From a checkpoint of a small mixture-of-experts model trained on Wikipedia.
Training: a variant of Muon for the experts, 9646 steps.
Below are experts of layer 6 (counted from 0) of a mixture-of-experts language model. Rows are named router (the router's row for the expert), gate (a neuron's input weights, with its number), up (a neuron's input weights, with its number) and show model dimensions 112-223. Each number is 128 + 32 x the weight over its row's rms, rounded and kept within 0 to 255. Numbers have three digits each.
After each expert's rows: a language model's description of what the expert responds to. This comes from a sample of Wikipedia text that the model never trained on.

# expert 39
router:165175133129140112108124120133091126163164127111075117175147129148107074114130110135095201075111125083124091112165138127119141093120154135095119089082105150097184185157155188125083179176138126040164130095134133073158110079120098122098104147141106182117116104116148094131182121173078107206143111090112133140120220133164131144160163090161
gate0:126140043158116127144121121177145005125087068138077138132100171127091130151145109094111191137088100112120174189099156106070135177143129065154142133113131077126115125081131141106081153109102163090074150146164084139137134139171128143151148140149127061125109048162196155143150152171194157137110139135132165119141152153135165106142120108102
up0:149134154155175087082086135165162167147118143119175106096113103137151203131162109163154086140121131088099100109169091154199108097144110147138068044116065145117143129183159108165109149080139141148214118119043161150088119167099162139153119145122124142088150146143143124138053089095093104129122118145123150134178086105099133136155154124143
gate1:145098084099140132107140094090111124133025141122087085160096180141117198081136066225097128136176155124139160168102133143084137124174123130109138155141152117134152086084097090144123143074103139139186124117139178127142172136201122133146100132115152120146128123134135127102068182088157150099160103157099109071114082094100085153158119116073
up1:132095110092122132115185088089106166158066107120018100139102160115105140086141056170092159109128111169179113136155149168106070145142116161042136218131128122109116094110101104144136087141107125124161126133144133183136184116114138142110105106156137147141145117100150095098148180151167137108165111154125110075109154087125108143126104096113
gate2:183129147168118164169115113112116098108134096137157110136146074195127099164123130081058123096145116151081185102170119105160111116152150131185168144154099166128157171121223165111124131141222116166139120136102076144140122186133161112141130148119086169126164122091127145103129160115172153094194082147127146137193129119124170113132089188107
up2:143148129197149129169116121103058185093154139119135151191102187135097119169119133165130142098126113136170055170154100141142072130134168147151152105181128125108163129136110093119137101162217144096082123113138097104064125133200148099082150207082087134115177086073107187100147111130109121093153118111136096132147145096116161149087059146078
gate3:135174147142221135181157125141124109138116154119140115067126173143093143095114136101131114163103140097143093140117145125110183171154086097144158125123070083154173135162143141106025109109120109122195114078114134128175084112139118122123101150133151161110168113109153108147142075140124169157089153117102176109111157155141105126139175181178
up3:092083114167068137066111101133110161104159100123117150174098054137172137126152118148151149094168139138126123132148126143167030085098169158120111108106176179108098132073139095130204144115132144134093128131131116127088135139140100134105149121142096050140078148151109130110105169134136146109158099132151054118130130097139127100111087073084
Description: Month names and years in dates, tables and infoboxes, plus years in "N years ago" and other field labels.

# expert 24
router:155144153151069140154100061142097127139214122165103140161118146112131107120131156121093129101104147067159129141138145147123105117156153145105151123119100113108148175120130163114084144178077135050180118121112120113114129083103097101096139135093148142097119117158133100186168132208104077164174149059090115148114137081101093153180151081122
gate1:169149097133125147159151084121141090162151070104095130186133109143112172044113133068127115127115124130127177067100134098123052148170197104144155101110148107163124106102152078120118192150131157146087091106092160143130140067086166113154116077167174111112076176155109131126088169193128113136151084126138108166141144072079186107103114135117
up1:086123137155127089130174220148119193153118142160139130140095190049140123205126139123121214152158121094150106154122064196093149067106085141121132168118080149084132156186125170092126105131124153105102159124184150133121145135134133148151169115043103107144130081073137133127155089116117097121127149123081119161151082150097101182154127153133
gate2:119165139140101110152157129136126114136104129110128111103085084154147163131080118087119195138118101095113122204113133146093152147108092190154146115112147146105133120098145157137095188198107127132131124113105146138087137188095072125113200100113106111096090142088173095141189092115103142192086125135078141110207099152146137108087205148103
up2:118135108074137195157087091165104123133158109122180108103184168115105131134186129169183115089171153109171147088099101057164127098191164104065132128109083138142102131181123101139121075092158113101121152142191080095176153068113185121172123140164122150149153116135069139110133172185121122096190134089153103080078138084143132128108054119136
gate3:125125164126107110134151103117133200057146144104115135132090179068109085134115153171098136158200113130148147181126131113105111107084085145114092076118169095113153118114122126098113084135104132160203119097139156131196164089117151095135108157098097098099190109052094121135134130152116162182146145126149129127134133149171098093107098071129
up3:086144102182182131126163183093089085134093109104120083156137138100070159129113135118147145134127153173062155117174182095118046145233140147128156114150097151130095159116103107108199130113124139111099081118086128153081145186072109093147107172159127116088134169121138156132127149124145149097167173102120195115172090135066133117149109199108
gate4:124176089153138128150128165097141115086062130184090121145106167070127172154143069132105155139108111148120110153149112128157041134137252137090181145061106141125136124043087129101169153168108159109125151160131114139161115189135147170152123100098111114151183124130130139166185065101099170100159128066079150124133135095129105122113139124178
up4:168160159089124132119131122098111088138183092195106169119096126129130139117156067162132156101060119152108153122165141080199150157156170140126158082076132146116121103120081127110091137122108151176100147151075131083182171164113137148128131135081118118135097141146133113213147147128079114148130152086079151167174112099093052140182156106093
Description: Function words and labels in section headings, infobox fields and census or election sentences, such as by county, according to, Population, Born.

# expert 54
router:131156094119138172127119076120112132152118163054089143212156130094065127075110148175118162069141134084094087129151162111116172117153167118112172134133064123084121144161123174072137155196099129044148106147123149101097078142109091101139067149159075148085124101110120169133166125208124099124172098117095139150154175138109111172185103092156
gate0:127125114170051136132161129124074035123135129097086121134173041127118120128102130142156155173180128194128109153155199081111093133107136210132131107102083140120138131124117149140082170150089114144153133116125141158138060106101096141115129154096138113108162119116158147159135091134173125114084141145146138138140150172141082156153120153167
up0:105131119085200101100075129120189203150125141146165130104070182119155127107116114095086096043038121080107153125102072173125154141148116083087118136170168150137150128132151138109193067124146144134095143144141099113104164152159137119124138115200110182143101133147119113070113151125089132143165132107102095130104105100124160107081151106089
gate1:087111150116135115168080159151133126187162114173157176161108144130140134040141091117111168155179159147100139150130118179144120104139134140139165181108084097124158140104175123139105110115086104126107124072097133093066137134127077131102055177163109153120127074175150113159135170135061126127099130117118145091120150176101123121103118153137
up1:159153124167100108132188119114159102103112121084104075084149119127119105188119159148148066129129151113131124081154104043107174136119124125115096107138159171131117131118085142099127154175178146156149128172165163125177171114125132114133211109106134151124156163098122139102164119190196150129127146125137090182126110067156125129100139118094
gate2:131175102116075118161107103099187097155083083091171101104088120080080148151144107190125128099092155150133091223140088121140116138135111136097184109120174116135124118129161089060095115142076144135086187144068142084106167183157109134110178117092166165153114150098157132150119129181074117193105145172141103165110094127141111163192117096167
up2:159105192147203125095122156133103148097127160153121202164181157140143172118097168104132115145117111124105077071127101140139117144108116140139068154145092164141159122112067148173143149105136116112142126099162093186121074088122148166125061073118124126144133110164133089087102098073161205142095121103104171101119120121130112107096145120091
gate3:167094179095136074128125154159168126155170109115188173141143167107148145088132117085152125050114135089112119126112127081085146067138143131111147103161117091118071087102184134094125119095172148159180078159163094107089141106083080154168163187197100156150085136087107128127098170178123128150129124146083141106145129134156095153113133099119
up3:141147150091135106093132214171121075171142114165123163139176139141101180117174174090117075146122157155180096104176125091118142104186087096137108171101114142136144151121116075128130115078142095102167138152163096130165117163089145135111139108156134113113122139120122151134108102064099143094114137106151142135186056101104091150147109131121
Description: Last word or suffix of names of parties, genres, ideologies, awards and sports events, often in infobox lists, such as -ism, Racing, Congress.

# expert 45
router:180204113062144124068139114115125171130100094128104114191156158132105153077106099153109147048130098101168111124147175150155129123146095135105109133143067135103151153161093194140130150144114118105149133126100114125097130130109130052079096095181052156140110064171153138150145135160056092123146176107094110090123214095060148195168130144141
gate0:112211129105143135069137102107120121095053115115133165131135133073143084104157064102210156110131097115142147166115121197087088128167129125150209130143137168136147113120126126137155119134130125113115107080111156172183155101086146089192054103086103113132121161140108139161179080181135174072169116142144112126115132124117149132118082158156
up0:084134159079176190118139110094116158124100093100132119132172146076136086146169099079177186155117125104136135144131174187102136127225148085145151107117118108190098135161122166084208136113137084097128131123096139114147065111089083118170084136065149114116145034093121113111153137122175165111143128174141170131113148125128126073151112123115
gate1:122121121102101164018130162150083183105130081124084091167130127157102158149171109140152155121168079153178058131126110154095128075164156112129115103134149131159125111125150114141146159162123149122118084130118084090141149158144188115120133126090109120128185134141118063100095140080161113041151112122114148152160164110156133099114112145168
up1:133172088140092147052075179085132171112157045097156173175127088111153043167150174077152147147128075169100126149163130095192084127140130138159109135154136175139130154123104149172102088097165094047169128068143101142145143119150150121101150114165090171072166120143111105115146075089086145141164125142097134152127114090072157134166148118134
gate2:079144125126078127160159130176141094143136160109148139170147079132134138144129159109133129129111124107167132158109098161137134144117235176145110137118086056169074130105117074051136127109141118159083097151088143181077153128115117135106147114074149092179162093181124087117079134072121180152077139151121165069104143170152136141149084164130
up2:110154152119132140147107110084117125130141218130138126120121088151119126164146163107169174132137128169130115126162096087152150091140075080123118090128098151144106153125125107165070172189136132167137123139120087115117103120127107084128059136140173125117132166123096081113214114171067150109105180164128115130117136158127127157116115185134
gate3:166177109111119136142166155156147161080080081122116180165168157126159186102157103146175139118159151147111100115082130108110092093126059170102160131121147205148093067164153153090126107121043167137134103131111186146147129141177149084156128129106114141111136122167130125077167121083136135133189132096172125146122104116152111155109094091112
up3:050117158130151147158161139106174107108089141074129197138149128131174104098114157112225121120084173117177148109072104118092127070098119136070131117122157146180135093112074171074095138066120104173167134100180158130126139115096124116119133169168150113162165093101160108144177120081129174091126138120162104152084120141112132191113101116118
Description: Capitalised words and word pieces in song, album and episode titles and personal names, such as Love, Great, Big, Up.

# expert 17
router:139140093102111163103148090089102111157149143125127154173142222083109071095118148136108160114126152080105139129102166155104169123166144141103150162128116102054165146153101134148133179176095090120142110136149159125115067076138081096079100125180108183156137060143118169189194134195129106107157116120104143162109111122115087174150176067161
gate0:106105126121162168051163161135159164086102175169151106142132146122167105130186155129153114150133119187101163151199161094137069082105159095129120116126103120136201060119193107157100099089147082086132159145100121137139194151092114109083126158132105118150120143100084118122146137102128120051177161174144157089135148050084122117145170200105
up0:172143152098067150155141161112108140153087082101111117123126134154150186113165147135116117110099157143143122152097125117126131126209112133090145088085116089163176122117158170168071085138149105111106141141136146077131141170108119124099188127106081180128105100152118134168181108179152142173081122120136055101083144089096132151118107141074
gate1:171107155161157075191108145118178082097099137122093096096132173129184176110155140125110155163133086127192090157115067128085158121104117147112125157160108196164151111149111100117152146143109198135141189052178128092116092120056188100111138103136161180161076091097149122158120130121185131149088089104149132137123122118144062109100147068054
up1:142080151180132063177122170110180126073128133110091100118121156127190152122133154160109145159170098130222119167125034144090132114135107134110090178164123153153160149132159112119156134118098155175142169055130108134097061107106157103099120139161185187164087071104119107143116122133133156163128058088147154151132094104135067105060152088038
gate2:144155161126065157086073124060101099094142116182125138152121082096095095096131138181097132106147151160119188153076205122133114180139216157149100106074144120109152181117077130105157115102146118149127141151125147129163163134158126063136125133097123078111148144089098188164168135195103154153113182104178175158103063196119104152211119189121
up2:102090122135206119165173126151146138156107141071149075086111190121154136113092121109124073167117140043136054103167082155134137120129045081134134170130143151154144122132165154100146146138143162114085108122106154124065127100079145146104123153136100188119057121202165108107097143052163103108118123148088053087112225070122174114049125101155
gate3:102136114108169175053169111136126104088087090087122156157128132092162114134172064130153113142132121138138165103116169152120111202084206073215147144129149119078083133111094088162135143180083114125091159121105117149064136159128123134197094099130134119097118129127147137175111124164166097088125157121079122129044214051135113085132114103112
up3:108126111115165189062173112148113104090095102085114133162144131105158124142182057126169117149148112125155139121109153174122092182105205081225144165128142139099081145109115094162140128165043117136091148103114118145068119147108125130200079092131141131079129125136137103155115144171145100082129143123085120113077215053130103067164120112102
Description: Word pieces inside Latin species names, foreign words and headings, such as Aroth-ron, Argoste-mma and Suphisell-us, plus == heading marks and "of" in titles.

# expert 1
router:195147104116117101156102135148179137116145133089108154157092121140091108080093100139118212089147151123097137120210199130140159166117152139093160128137079147119129166147149168112130167165157125132141092108124136085111131144125110113082132087171048195081107092130169122098105101195082103101190154159178142088120173083095105189147130071160
gate1:123130124123193157142152141151118079150099152124119123078120081166023159099112134129166118125073142065131153091172145129126153109168157133083135067130120091166113133156087151164159101124151164160165134092168107127121128113142102149157103169090120081073097152122115142159140126099086116178085111149144084114128148140175125133082144153137
up1:071085087137183155089154128167091148120132158161132123115099126120098112111164131124178135109108118085102142106177089138072107097114112078134103129101180080134119124143084089166161132132148151202124107118137157138141144073206091168164103194056107127136103147083130164122048185132099113190083132164129113117097122170135054087111125074050
gate2:129141134173103143156095166123167145187145093083158083127112125120121133154129103097114164150151101163096177148162080130179151138102127099120093170155187124125130077154122129164123166136095138130141111125155181171173078168124117091164148193144177125094095112144146111147187118092115106192134092092115110118104134098131163119100071125097
up2:111122118136125145170126146133151115140160102108154143092111095048104137120121098057103132162161140155142104076152127128167155073189127123164124159114208155140163051138129153188048177108111110194149104107121174110172093152152148119151162172131175105100061097157081145121176137105155149140128038121103160118107118091127171208113118113110
gate3:170126155123163152118121117107120157082136166119132155128144108110146157137112148116103112086114146136169133120137124143078145115094141152107134106155104118131119111105136095054156081137072081133138106102147115152126129191164141157104188085093098151139132175126208118081132096117156113095136145074159171146124141135081082118155088125101
up3:130091111132106136088122133105129096167124133109121124107187166134055202133129099120117198076156133133148084165182152116171167096182112114157143117101132114189061138191151158051114081101095113198118046113110153127104155142111133124144110146122124121113099173154103159105117162133116182086115141152116134098116134110126177147158135111094
gate4:112096126115154084113137158119178155122124095136106159068088133123101075068124186119080127183160163141110121128157068113116135133130169077113136102148126100114060148154159173199108055134140212110189147153132173153107150116171139106092198180065100162140082107147176094133124143162042130163151088147102155080099158137160183127083120116115
up4:134149154165112171179120088142097116108148152134138112165201124163131150167166081106180164083091084131115137128142184118148157094134104161125138099100163148133175126093127121076141177121090023127044132105148126093126149127082126129160118055159129147103168207093098145140155083123215125097122173113109072164165110101091083119141101153131
Description: First pieces of split words whose endings come next, like De-part-ment, referr-ing, survey-s, and headers like Succeeded, Preceded, List.

# expert 57
router:156187091102135156066101100147097118182161163110092145172134133084086127082075193163115161109108142097125090127155121117070154134136110144139162122101137142114137161111142133104150173132125058096181134075114114076126088140148103099133106112178055142134127043187166143189151095187087050160165113105145158128136145109067156210182144100163
gate0:118211157155176126143129181137123133059107125146106150146101147127197133161144095127077179105091146125105137145125092116137108092100134150142125106130089157162124118062147160171096122065149134136101184153115113106100100176111131137105180112105128106135156154138129101153069168130093125155117080093125152112117066064107126151146040142101
up0:090121112123075101069199098112133130170181123151141170151157069128143161104144120150125155089149155146100104104216166091222116125102103158159120130067110156118134133145091114130161142126130165044112099151171118070125134132105110124112106215101132076075141115176143097110140143156206121129139178152085143186114116113142179137123166113191
gate1:126155128139159129106131118083242131101138141096115163131126093138176167148038226144116109150130130158215178166122130124061119180108169124085113143185101108115112116127141075101167114082032136152159114163129108108125093128086140145128167087099120124140091130069116126107159091113107125114133112082130153144117081137174082119064085145138
up1:076078112146100109166085125149114066191123110148108092124094129147099119112170147113108137105070153117142111075185164091205080123189106146140194136116134121126068129114111125152098137134114089125112135098151138126144168120095122098125082157097166090112172244143114132104163134099160156164205112123117093132130211084083127148114146149138
gate2:115143093143075142153142099100128123146151062149134101077206145176076152130140145113161133093043101178119152098137131104064177142170080147125120104181114178057134162116121120142108111088125125083180128117143115173095141123150145101107109096142108163164121120074130146113175123126103161134146149115154134143171131135123199166164087140129
up2:138137112098142129107120122143115128147140176160084118121098164058091127164111152164118079180161116134158125185106138128137160115093205101112111104100111099168157097172129158159172106173115116129090115165116134103118146110128108162172114137131168105111131139103078159194141090117166150143073152152135172151061150120108050110102143144146
gate3:105129172096158096127140113105163103149117091169114126173109118161110183176105153146120113165108158066115116125168139095106209135110091126118127052078151106107128124156148078114121183136132161147141162148174143153137149101145152067167135127214026071070156118172132143117116156108117183091099108137117193088117161193143085120120068111131
up3:159062126106113137136110150114128151143079187121148135142095176127146082134123107145090146156156131191089105206106150126132067126166168147154135158139087151145134149076171161125132139098163130048107124121117147129123151108079172217171126132074127153147110135033051110160135106183137110148134117112106100120137078105191098151139137097093
Description: Plural nouns and plural s endings after determiners or numbers, such as people, members, children, forces, activities, and these.

# expert 12
router:153130105126080173093117084126107094179095135130105180174135161127143171155106118157105191035121118134132103150179198141109134181147124124086123120132079151132144135092168149135142167167104110123081122117133119129096116120155101065111143109198124193094140042143152105117153089160106126067131122093153192115136158108071162174153126110134
gate0:164055111186139119181150119146099116114157051149156107101135168125111164110114096178057148081167121157114119154175153171099122148105170145161175160083124058074130121086143123123170155141111094133116136139173112096137171113187113127156160148071119177122100120114208104110100114175106143125154136065116133116144105111110109148188177199079
up0:061119122186101113070118128120116131094209138084173133059141143138117113131045117154056122149108129129095142174138149165110139082108124081156109159153090180171179126101168041135109133145122150156118138155114155102089190115140161130152139134127053057145101156132122190152121120147088159127169096085137098121105114069131097130132158173137
gate1:145082089107051174196172145136139137122124135156166133153125162117087115111156133137172150143128135121131169126136072121189109079171130077046071139141048127092117116103136103146141135153081113134152138139119164164141174138124068141097115105115089153088116113136145090115136158147104139088122123126143133095155162129096115114067172111152
up1:164157090166162059075143110135162166174191116093095136135136055120138149151114165109120093130133090050126131114128135173103144171092126175173165124105186120096181158134137078104138128113169130149100132153186143182125110075131203121119132117108146153167109170128119163107130122148121141145110103126154095134167146129167161087141108112154
gate2:136134129112097142119035144147091167125120175101151155113163108110143132169133136127079102130110089129098093080143124082090065162109150161144152105150106093108094146101141145155133077128138123178113135140091078181119160118073139113118192128081071178075080111128133087151149086130123083130117156129173140081115172160144143146133131181119
up2:085150156117163102132138109194068146095090153127138082128136070150125147160098078131081058152136117159106114151170120071102078142126146177145104107137162156104112101109075139091099167125107082124125129144154088088124154100139093139193119151082110197113147109092104105112175125065140100118092134099140174136126110145098164164148115175150
gate3:170117130162145153101117135072095118189131126151097169142135119098163113087142077114122109128116178127142139157146126122106157104092145146147126095148146138164099137146132064118050134049096176089093123110124137128094142151131151136167060167178067130125168182103093066140115121119150158120109126058137134140130103159157196161170119087079
up3:156149162133149159099086054096125141114173129140125173155097132115160105131156149161143114122099133108110085128118102192095202093128112176173113099109131134143110110165126119119095109149061158177085177166104088102105170114119123157176150139129174098161142149185139124093149100083122126130076117095193112126116167095118138127139159138127
Description: Short letter pieces in the middle of rare or foreign words and names, such as Spec-t-rum, I-bi-za, Poli-t-buro, ré-gi-me.

# expert 51
router:138102104094120155153173137146135120123146119124081131157170117119117097079112131161097197100109179099103101092154158111158170091195096087130120159073095155090180169164097164139112159173166127090137094111113163125117111125132101131096112115167053147123158110155127108136120102154101099105218107090155099101098177079107099210155183101139
gate0:129164152174132148173102138192137115080071107099062075143106132093164137176123112099142176107131098128174130063157194110148127131190067132126094096152154144155130125057142221125138112099170109158134144119124143102160102127092108099115135086125129173143130168096102140116148076159085108118160113172103091148110155059105171187177101106165
up0:136090163129154090161144145130125090077142148168157124152088145176133112105142126158125125178117127131103141136095108055127095134107171138132133155120122070132152139154126113173122065158125208094077097129096165107113100075147126118139127115080130139147195104111158126095084200163170183140114132051185135100119115142097095127112190082184
gate1:106127128104165166130153134116104126079118130115147100114101177155124124132154164157158095155155163165115149139129099085116136138130132035141130121178130175104094086131159116177057116151136166134113119126103124163120125141148178131147136088150144123089128124122163076179104092055231131146134129121159136069202113053148146164138110189120
up1:124093130154144173190122175151155115170066129107139122141115128170149104096206060092089158143123068149145152167111102120153138167128159111145142172137162127134213131119117129162139196140117166090097136102110139166096095111072113119079150110098228118181100084152100115064075177124126187109186161157106108141088141119159100165149174091106
gate2:100096144153132110163064106124153140155116085116115106111149094108100114134118136124085112132083109088156125150131156043122109116138051219110152168126201142139150071093154086160061162180137112158126138088139133152116138115137164133114175178147137149092146156186120149189115113139130140150114115158125155097120156143091143171124044161173
up2:138170120092111126197120115153124159045056038117105152155153194064057122157079114149129147081167119068058109139141179166169156138149160098100151067170131102119136109178137145119130148148087151121109113155139144121148127161167177157115100129127046134107138179101144157113103145083183114110148117074124183164142171070154151130134089163156
gate3:149093140065119193144096146087101093118144138089151130111118113164138071112130097157092163116147178103123076169161162101162113155084075165155123115075205124096108139134186107121104152165090082177129126154104132115061153187116110149077216079118139123084145119157140133132150106126071103165145109118111164116183113085144096107136129151085
up3:165100147088135181183159135109121090091105160103166102064109125132138114062097093126073122145123156125116097185145191101174176155114048154123101138085184121099119156156221136139128164115102116173098121126159133110011203157128158162087195130112146112089137142162138099128145142060142167145125139110138121093150142101117075118127129149104
Description: Apostrophes before possessive s, plus nouns in compounds such as air, fire, back, current, control, development.

# expert 59
router:181148140124118155104137088114114079136126152134104124139072168125107060074120120125155205093102174068079110116147163176102154166093135131134153097102114166065136160116095155126141155185143108103149140142102143100122125126121085123086115131176124142107121085118154140145165124169141070160176120105148127167155141140075108143187146128140
gate0:181148091090098141155155150139134150095107128145117147143071100118152143108109118103144193113111134097153084086090122120087154092151123136143173112123147134110141126084125160144089092040096107124107134157122147111127109185084146134153100099051168174108114162210134162149131135111146043141156135152088170167116088124162106123127118104113
up0:158150152168100119127146135128133073138171177146139134135120089123186135134147125166086081143138174154169104160137119113172179130109129083086180122130085140134096045090151096108094122132111144155123135087103062157097154110097119180169118175084062119118091151143155143152168097063132130132085161177094135118143103100156097146082132105162
gate1:128139159145112165104103095110123151124108089071171135081108135133111147192149091117104154181115116121166153143142136101152121108196151082096133121163143105114110150136133138139122064200118167093096127085101135172173152100150122123118144122082125150103117106092170143088149142103137083168139105175100100154152099125127105110116084168131
up1:157096176106157148101092111109107180147138125088137135166140121171169152132157119067136134178084174089145166103144179095200079088202148100122175088146134109164114148162089146128108131184123141134116135125079180200120132165133109084115104144037113170120130119112148118128133144128133090136122120154125091175126093124116085142113082146108
gate2:173164123112118113118141127106109106094075139160227099137137125103142134098094061087134141129163179110120133132122157198162171146051067085162199124131141087152092176110077101153128118169104137147134162123086106127116177108131157135092137142137114160131105103106153139086089095098164116168155128159112145096147142139165102188131126144140
up2:161162142110112151106144131134106133077091169151176151153149092103150130066112089062149140115141173141075140137137156179147171152062078107183159087126099110189067093156118147162140110107111107154132186121108155127131076176207119144105111158151121157117149104154101128117074124132106130190134121110157173072132167148183083167106116156167
gate3:164126108110151115157165091105145088059095169137145119086119112145097140098105122124146147101019136143135074176178120099145083124143139106124142081157129099152150073061158117121055195132152166128173132124135058146123108123104173148151154177132108206126082217148142105201063124071167144096109098192136115150155117023119124141135132137121
up3:189144141128151170171183078129127103038118175173110154077103116153143164088130145091139165147049127177151120210140097092120092159119142106128134107115128122165145157041169125083086208117149149145200131128130125132112131108111148112149182155143176190135125173158159031185089140112150127091099097127134092144147099023156129108106103143119
Description: Political words like Party, Democratic, Labour, election and government in party names and results tables, plus endings of Latin synonym names like gracilis.

# expert 3
router:150198090072121168147159113150109095174101132142097137177136141074074119145098103130105140052116162080092147162158222144129156163156176134126158092129102172103119138116114232163158207146112157104157136143100122086073108141138118099135099120223104177161119068180122128132133134155102078126126141108100166088088132108126083181175138076166
gate0:139094126088154153120102193068167131101122083161136158100139094175111116062165177146165155119094227154065122171130129164174122135123131069175144109131037116147098143136101144090173144131097118122087105062144146115154086172188194160132136134108135168122175189116159121090114130140134150125073182154061122162149116159157127118107141109111
up0:108113086119135147145150179118158160140081159146115077113094170118084090155135171116115140126148055100089156198190103136154113140071156142126129158138130175139142178150150061115096137147114120169111171128107177186099116167109117085131110141157129110070079148110121092187087129160148146134125114138165113121128087129195086180083139103146
gate1:147133173118145155092188174139143145166119190091121097165149110143154133116171134070100199132129158104119130114096105137145086096112150122102110121091117173168079144137093081098149133114054109172107120194089212139161169108128122118142138110082144119129139115127174157155109111140181125095122148192118123103115115137152093106115095102111
up1:139110102092116116128071095067143145105130102126115157082155127084125115155116126129182148100086152111105130158138145135141151158134125147132123208142152129094123071197130151137130154126134124130140123080169054127118142147118153132103167154216096125091071101122155120104189133095058165121137056078163163162128171148130155143111096169114
gate2:064156075152118101134137144122130117129080108130195120121116138127055176140137129115106255121128153125114105148127190137199080140111112121140093142130109145167128121095152111084130109122133126105125149140140064150181141169207112135144146152092092116108132134152122119082162071137125123093117058201098186078152132142191071115173117139115
up2:124115075111164135145155085158104122157116151152112124194164216120104138120110112204098150153145101074106107181109129157134142125077196129095199139091147117101151106097093181124119132128129087125102119170131124071079097121141143117125138152157125088087100135226133165180133146080120119106134094148108091118117199186060071146123198155139
gate3:143126141130092113138107131179136113155145122119126116149054130087120123135080132128132090133094173085183105141090083072114147136103062173110118108130127153122088102168094179149097140132150175120180156123099124084097129087087090094164170126117186121163100139114144137180082146153127179202088136113130165090114091105181135172184140186123
up3:188121162131113117168133132095160137086086125135060119098127141131133095081163133112176121098127117141139127137187178102151063104125134148166164114133113188153128224076123158147147133154121046135139160071166141173131138130116066063121094179109055115088149117140112133144107106118127195198205156102138143102141020138103154179076160141172
Description: Word pieces inside German, Slavic and Nordic names and words, especially umlauts and diacritics such as ü, č, ø, sch, tz, and German.

# expert 5
router:116151124091103185084111093099023133137077167139098145140155159123088131171121160120080196070102158128168140138206164160150165140170141103141126123125104128150168126119141189143091187183084123085148137143117098145080123123123123087111084117216107177086103076164151154147171151162090096077095130150153089117115124106073151188127129133137
gate1:156167118121121111117131163110026047087111144133105158144136070120070165136114144082130134187104103115125124107123129061118135107140177128151099101087107140169134093120123131125159118143105146167147147112073080158136192115114099128122114147165101131180141131112143134106171023132159107172186141105124072126192100097158138145099124128160
up1:103146088202112094144098100119179139085133136120132077124122132152192128116101117158120161135091148145154144132153108152141136099142127181088109177141088117093146098185199112141165139107169108157091117104191156060141081092150153164127131120109147167083110113080139112125092207155152133136143063156119125139109138129079143115125127131151
gate2:094136184129173167177086105126146114098122143102137115088152034143132149156146099127102198123194162111157114152101122142118115147140097080161141128126178066150176173176172144145119150118131145143152117117145097100148159116076134125124170112148144169078105156099166089104120125110189123133046105111151063124133193109135156174137126156109
up2:091083141154145131112123133083159108034169165139087118156187102147156107097139119181080136151072143180114113130123114135130141099162059118164136139196109106117102173067180119134122186148128090051117142106125125103157153123137131089127125087132098159065145143080162136103126186096157121122122163130102138162175126121150127187116131086164
gate3:189084151162156131079126144127095167123112091132101147170069138169140158105107100134058111159080120092098113124118119165128143076143065119119129115118090098161091112121170128132067160124119089111165139131093115111129085182095107107123170144124140153076114122184155144137116100126149161075131122155151145161083094105081123128134168134097
up3:046183117071103113168077136147148119123156154145134121114160141080092110155171153103218173101170138163150153132176147149106077196132160147140137101117134108103120121156131126154199111089127162135075128095148195157130164078146157149134107126161094110174156140101091118162130133192063110169109153088100096069142138120141138135128088105140
gate4:076137187142088161150078132143092131160116155120163174137105122160098086138162114109105085126123079167144171124145138134136096087104142221084135121130152103105108101115073133126141092108149178169142137182140123088141142084091093174147104090114154159132175193127144094170109175165118142070120115114105108150113134133138116075123096166099
up4:183113087122136092140161127058152175058154119115144100129132147153137097092105159078217135151129193086093118066105149095105152146107120109117102113134080172092176126161188104135125124113104120070124108100081116148093116177105162122136152173125101105131135127112166135109128118120144125109178099167053145131116025135157097118089134097145
Description: Word-initial capital letters and early pieces of foreign personal or place names, such as S, K, T, San, St, or the n in Knudsen.

# expert 48
router:120136098083092131123089095078093121173187138147087149170113157144109143117107178120088134119101144138169139122204160141112168137134165095131139120101083132098137133138106208161123167199114127120179128155123149111080121131107101119091154109108145138138079095160197132189132095162076079107130154093159146126103187098109127138163134097126
gate0:091149145179080134199135077145198114140105103170109124121139130170142116179153163161092133117159033132094115119137080106150113146157129107130111116190186088153149163086134168136119139119130113135160128128145126117127179158150089064132131109099140132064148134089119065121125196161143098092131100147115102106107138147064173133077110125157
up0:090101100138120147122131042115151107090161156100155183107110115082157103124136096138169103134168040133135129160133157142191110146153111148119090106176164091153155138089159155096117148157129109103147141168089122116190111069173095063101088114134152147206172116127185096117135071136181130093123130141143137161179093101087082121115131079083
gate1:086127152171153093149163114057105114075104138149099131137102111156194155091158117193155173112134150118157170140136080149135163089112098153092141109109096094129164113088154106123166160136103153121096124097186018107156160161120121086098192160091094115189110181137081099136148165142067100140136157152149134138137144081105112110145147080118
up1:111174088125173128087144081083103141133117095135096172177120135182157169138105145099183092176126177140092107108142122121122129110072124122141187110108098155082103130137122166076116152132121109127133125129125164172106099165134200119111105121120022181086148156153137158099158168109117160080136123081132134144193162121155129111130090147178
gate2:135146128088099138109126168122122111146041114184137150125156176178121178116121107157093193093118124138136117086150131169172097126098091107116119101133118091110110159098135112123105171120147082139136150212091123172181080147118114157088138132138141103109130113163136119174104170125073149086122188108169160133102188147118071130126136105101
up2:116122100091156151113131128156124133136089098086115159130076140103107178154113092121083170166130096120197134099162069153167136134070061146079176158117141118125090142172157071103084182172188131169124158153098154152153119108139208130133067130153157077113111055141139182131140161090136155116132135097200146118168109105069117117163121159115
gate3:158126074080115137161092118185191183128055127120119153118156118154176126122143132023064094125153085101128178090158087104133133128113120094116125126119107116097151077114145162121060083139172125192141087111142115057140130112106174111117162104155128168152162154134146182143168107152116075156172088122147120130068135075180191131116103113145
up3:148137082107130115183101134157188191128080148120114164132147109155138119128187157067058084141172063132137193073163052058132116130131119115116104124169118137094178107094123187120072068168189108155123093101188115059140144151086153077128162088156139139148160111130142205138143117159113091159173127103145133122082132088158182128113090128115
Description: Prepositions following verbs of motion or action in narrative text, such as moved to, came from, went into, beaten to death.